From a checkpoint of a small mixture-of-experts model trained on Wikipedia: 54.5M parameters.
Below are experts of layer 4 (counted from 0) of a mixture-of-experts language model. Rows are named gate (a neuron's input weights, with its number), up (a neuron's input weights, with its number), down (a neuron's output weights, with its number) and show model dimensions 160-239. Each number is 128 + 24 x the weight over its row's rms, rounded and kept within 0 to 255. Numbers have three digits each.
Before each expert's rows: "comes before" lists some tokens at least twice as common just after its tokens as in all text; "gets" lists some tokens that make up at least twice as much of what it gets as of all text. This comes from a sample of Wikipedia text that the model never trained on. Tokens count by the router's weight.

# expert 31
comes before: "|", "=", "N", "-", "W", ":"
gets: "-", "|", " (", "″", "\n", "′"
gate0:150099147147155116144081131166173103116131128128179152131125132122127154121123136136104110071106121157122115120130105120123146166146161111113132121108149144115124137122122181109168126141152139154132083133142116107159154157116123079137154185
up0:146062130133132126129108117145168114123119122145162143144099134130134167113133171137146168101118103154149124129132096121080147171172119162135170143106140151117142171092123184135161131137162161132125080103117096134147130137118117097168112141
down0:149122145120138129139161106119131142127139141138126133106159154140140128126112141155109134126138137123180133106102138123156156101112140136116153119120095079104104115140154107102145128129159107107163129159111085116132145126137110129103076142
gate1:140085146098089121113109104111129126109133133119129066101129107142143133090104118141169109094087174157137127151115132136126145089154149126105116123165060157135114120105154151108165101121176136097141092110165166085126134155111108118099126112
up1:178104173117139119152095080118109108097125136127094104112138135130134132132129152132136147128132136117153077129132183136162163108143122120102175157148061139125108100121130148127107115145154119114119130143126156104130120095150131132159099118
down1:116115090136090106052134145124078128125125096114148103105088117147152118139155105139079136139128138156153129128197152156111156150121083142145128132137176135100123077147139129170186112140122129090142152157082111155117120096144126140121117101

# expert 35
comes before: "=", "\n", "19", "\n\n", "born", "18"
gets: "=", " (", "-", " in", "–", " 18"
gate0:137112162121108112169124164128113132119132118136133132142104130147132097072126104156179148114110129111140095120131126118096102114134145110137151082079133135140114127122104116096138077116107123151143115101175120125119134118131145113156182113
up0:106146136142105146112135127122108096121184134143122184178114155115134134152108128124154100141180109146125100113156111181138134115095076141173137141151133115078096123131140121138109135163149139118092065137098133127118143152125132124128109146
down0:126188139161158099123137115134131141083133143126130102114131169166134137074146089132144154130096139107098175151128113141107110144136126100137139131123178134118111090155099134138128152052138139127112103123119102062128133162127100138110154104
gate1:147125120110117093145165135134125093129131096118155094165121146106152141122138112133128130118187105133151157086135116143171158151131126070148182117093168137157125089145126113147138126101152115114144119132140150158138122147139113122116162104
up1:121080110104129129159116110130139131111122153125131118108102107160143146119134147137128133111141123116154144107134135123092131132162144179088122136152104137165117121147128105094152155141117091169101119176107161127070151111089102161075155114
down1:092091091157132137129143141126132135135159095161121112186123113165144152114133124159155115148117118116133138136126125108091160113136160140122104146104130123176137128141134140170099100098167158154092119087145152114124112091158176124100155158

# expert 37
comes before: " |", "0", "1", "2", "{", "3"
gets: ".", "–", "-", " $", "_", " 1"
gate0:124134110091135183083132136119120128115107134111154084132134144121141136126125131151154086120110120114068150149094112121143108116095138116149111106128123131098139125139136139107135104096117136071144080121130168113155126116120166123098127148
up0:186142135132136098125138091156133151115137089064114120136125118114148136097128141106135131173154122144108151127160113139135126110112113150109077140138122120120145100132142119114112176104093123135097131076115170134092142132124083059131121149
down0:093145152134144152096126116149150162136112139152159128119082140084157117149143122114105153131127137117115144143137123113146122112114089143115156132077101083099135122105121145158118126132084103152150112095097115118168086115144103060142145139
gate1:161113139139132121153101112117168092117156145139137126142120101149103092102146140157144134132178099118115117154144105112123091129173127111113117154125161126148140104152159113144161157147128152132108147091098121134086148139129107146166132121
up1:132084113113144139114171133123096138136101127120132153175170146105151122169106166113122104137093137095115158161123119118099161112131102115175156103151133124145150130130136122120142090095105145093136120147116135143144159118128159083150113129
down1:108126133130141122167118142182132149129155122105131103130097120140179131143180155098090123127091130148124132159114142158112127150127106076103093083133146136106152139123120138147167110141138168111129100130132128088132148132181116137155100129

# expert 30
comes before: "|", "-", "=", "The", "In", " -"
gets: "\n", "\n\n", "-", "=", "|", "\n "
gate0:105140107141129113094143157183097120097146095138135126129109121096132134097179131151146139138117124136125143172158128161135073160130134159131151121163143096125119150119122110136153137129149139132127165089163137114155129092106129129132097143
up0:144133135140112157129115100130159080163109162152130142166123150176100100096100133129156142127144102134128121119167103105096149137127149160178159123141177115126114127120149192170114094131131103116128121169121097137152118118098123117171116089
down0:111149192132124153170130178121135141142133127120110131112141135129147110149111121088146111103143125126192129136148104137162136106117131145079090169141089139138110111126168110159156098148114149134146131107139172153133160144125139124079150122
gate1:169088068142093072099110122124134115136120111132140112097139103105118109151154154136139082148191125134127098118157118112129125160122162147138146140159088062127080160121097105119121149151143165174100124118122166123109170115088130132116125183
up1:150148127158131072104169118134126100134111102106174126147131090163093071132153132110120119113125114141125112128136132109138101150074128164104119112128142080170121159159119077124093101135165145114129141065120139085113122149080143149110118127
down1:163154144151140108134122118148167124127095108113110121080153153067137104145100142116148137134124123161146124136113145167139120155142132163131117108138123140159088160148119130101138133148080074122143085157147129068094138167152130157156111104

# expert 15
comes before: "|", " the", " a", " in", " by", " his"
gets: "  ", " with", " by", " as", " and", " from"
gate0:135124157083139090136115163140134097125122164098120107141089143146128143137117092157123141152144105124116094132145127143173150109153141126141114160088113130128139096050135126098119123071148124112169129136122105165130145112146111110165165066
up0:119130135137121098092109183135113127137108137118148111108134106117134154099100146155102121151140095081113126116144111143156173160101114140161148173139125136109124174098130169121094145090147132112094094148110100125069122156108154116143164123
down0:122127097135103119143158137125142145109113148108117117141106154090105117142125096117104156140115160115119090119073104101155138086163103103108130129073096132142135101108099174119100082113095134135090109159111146170124135146118115150145116131
gate1:166123146162103150141071108142140150150111114098101064142112132130147117108146129105110155076131123125122118108146157100112148136132131136143128131119119172164112125113156126143118145165122144145110107181124133113141135136134118161086112091
up1:164124141133103103145130081156099154137101110116178119119141145099131097151082110142093114152137100155119105124103144131128128101083191139124128105143101115114140132138111099147125108131114097142173111117139120153098151076105117090136121105
down1:116129107148134156140086143112137143140122129095138136148114139113163139132115106142114108136124123124106155070188145147115139124133174127125095128118144136091111165136120168112158094132115164117139115130133141170127161168131100104122146129

# expert 36
comes before: " a", " the", " been", " in", " to", " not"
gets: " was", " is", "ly", " were", " are", " be"
gate0:169141105179134155120167097153131128107106145137121120175099137094102151116152108127138113118134102161146121121120137104126120095160113113186080097116116120115105144107171135191124149135135110132138133100152129161127111095083142109083139123
up0:158118142170112118122131111124139116123114130073124082160091134117153126116175130108138138140145121115094089111162151100164129171168089109131103159139101124091145151162152107180096185152110124116123107128101095140138107127126102152132091119
down0:161159137147094153168106149139096139095148114100102106134140085044087121147131135119140122152128092128111101127133148123159162115112088126152108137125199122139120109109102147123142127166116086107143163167151111091120148090125173104125151164
gate1:138147130149166168129100155145095124098152117115105122132114138086122131114121122171089136116089104103124119123108116132115111154117120116155139123148108118090124156128115119116132168119150101134110122137144093132127144119115114136092099125
up1:125189109112134131141124133122149149141128119159157134147102157127098192128128164134137128202104143109124165111133118127158105133103126107120137128113128172156102140149186143148122142130171159111118129157143137149120141138135101193095175137
down1:172100124118138120155129116113114132122141128152160138155141086075113139107109146134102113151134137120114144132170140205147155095160082122130125102141167139131118136104106152149133149140099170098139132128107141083138159126166118147175091160

# expert 6
comes before: " the", " a", " his", " he", " be", " this"
gets: " in", " to", " of", " on", " at", " for"
gate0:075123149125090133135183120111106166090111147120107114134129134154149132137118111120150143173126142133111123140156180174093162137120153127156123116080101164130152140161122129066135171120166147118116130109119117126138081119138098104147130117
up0:103108142095100130122093139139123102146106118075128140113116118130107127119085135123149139150064097128133152140095112151175140130139148136093125116159113085114143172109111099112148097129140137138176120156121124118100165127098136156145136103
down0:123169153154137134111142163079118133119106133121092140109127155144101137110153149134133114148107127127100131093121123128132133181136136142155143122121177130151141138104079134098095163169137115137104109098128085120141148099153141113151121074
gate1:131145119127105123144125134164117173132150129115208164126162121137160148079133094091154149175155090113127116123094171146161155139162109125145144114118089156155103115157114096083134196181117112112093098118146112154130137105131084106136132144
up1:124162113152132148100136106067139120158126104108159150178181137130165121075117141141179120152110156116141153108112141111120087147152129102141118163140076104128152136136144137122125118120112098097143110152111147097144160154168124144121152161
down1:152120151141105137091087137139175081153151172137145140129114145076132113125123136136119113153120107151141112135143134125188134147118119187102143098156137148162101131161117144129080158129152139142148180178131125135078100115112112105142163101

# expert 2
comes before: ":", ")", " |", ".", "–", "″"
gets: " 1", "/", "c", " 3", "1", " 2"
gate0:144155100132095164096118143141112146118149093166152104167125136165121154151139115158105146083107105152155158147115127138134103103129136158140137149155152149118136103153146132106149145126137095162097114141114165145197124131065113153125168168
up0:105116150111137156135121097116144136154110126116117113101142114085089134095118128129126152155102125150101132113131137146137121085110127097097094145124118139146068142133103152166125127141112184171159146123135178140065095147156107146154128126
down0:122168192111130128115120142182109140118129123117147158098126122145138126130131153078129104174135147117158153136083143063132158071119123080147089152145153114083137104143130130151121159094107115135128130139128145111101151178161149107146154144
gate1:127118132145134153114156144104103144136140132129117140134089145131104105124144141126141158119129127108129096121127109115123167139145100164155111120164136115142112150164110113137088146094133116147138149139133121116111182158119137098085125112
up1:113117141153141179093182139152138107128149080147112120122113163105093161118128146105144104135111133158071141127108114148133130157147100161158135137136106148134144167125142123119132143145138151106109146100096132143121131122158116123068117150
down1:126084141111124125110146105160101133127112150105129123149083136152113128115087117141142132130104104126136186137119127116118089098122108076135109117142129105131103167158160110108174174134144083121119154193090112124129141100152065117118106104

# expert 22
comes before: " |", ",", "–", ".", ";", ")"
gets: " 1", " 0", " 2", " 3", "d", " 6"
gate0:151136165130130137111134084142143110085134111135101091115111110153132091105130096115134121154105165110118131142138166120131097145097119127140085086150126127127181139125132086175157080157120144105096093123154100125144102105108111117131106164
up0:156113144129103159092167158072134133161121138148176125119125113134114132104157163098130161106151111144110076135175135135095100136155149112116121105162109142123123169126099126092124127097144137132142105137103173117135101130125121132121131140
down0:144115120094114141149164162103123084159129110099091106142097148124122116107131144144167171116117152127137133170156134142157120126098162096120091156088144119123126121135108145138163136090098111144119146140151135136122142109153148159110171102
gate1:124127106095146104109118104138147099164093110176145137098145120139155099100122152143142121127124130120138100118173117134132101098097160167139132132107139110149128091126138074186136171118111135133126092128122146083106111121104095139107127130
up1:133141132128104060095140101107161110126106089121157119113143117132125099076106140134125125128156156130114112151137139132095082103133142089142117085163121133142137093122142113151155151122128111157107133093144154120146098168149172073103161146
down1:103143135114094101104129152140143118162186147130148125107118137158112107140124162081118112131093141125145089118159159106085110174152119108146115110180159154123157100092066100147104129184159140112157154157115151163115063155073126111143117129

# expert 17
comes before: "-", "|", " Family", " Class", " Order", " Species"
gets: "-", "\n", "\n\n", " Clade", " Kingdom", " Sub"
gate0:111089118121147103151101129161122143105123094098152136106155103098102107090122104120119127118130122098114110152117142147140162150106152153167065140119107094088158132156097128087105118119132118152113079150162124157142145138112141117096113081
up0:133113142127131141159119120137096122134105110144102166134146125094124102142112131112099129170192148164223139085127088138165139120148142081111168119141102183183148157124148095143152148119145167133125142134120125124097126113107137108134111158
down0:114144126170115124106179090089135139110111153156148152117127145123129094101142119088158133102141169132133160175140132146087130146111153119138161143185119105134115157133166114153108165114089097120141130134118122152116138145116119181140164118
gate1:142142155111138205122144135105125145149140124148122115149146134116111138151129129143150146116134151107105116137137116086123146095160173122109092143147124142104150171114115147133144124146073120097104091093094148111147120130150162121098125163
up1:125131172144168105085180133128100128129126134157118078159125173160119092118114120129113133148127162123097131101110147140133109086136131095095114094187159134114099117118109132122115140133130107181135092099141148137130132134186107124129145148
down1:104117157177113131130118114155072117126122108109170170151140140118114130156106091135129157092106197132091128116110149108130103124143126175138123130125144130092140154139102101143099120113155173122143148151158156093082167085154146110123095146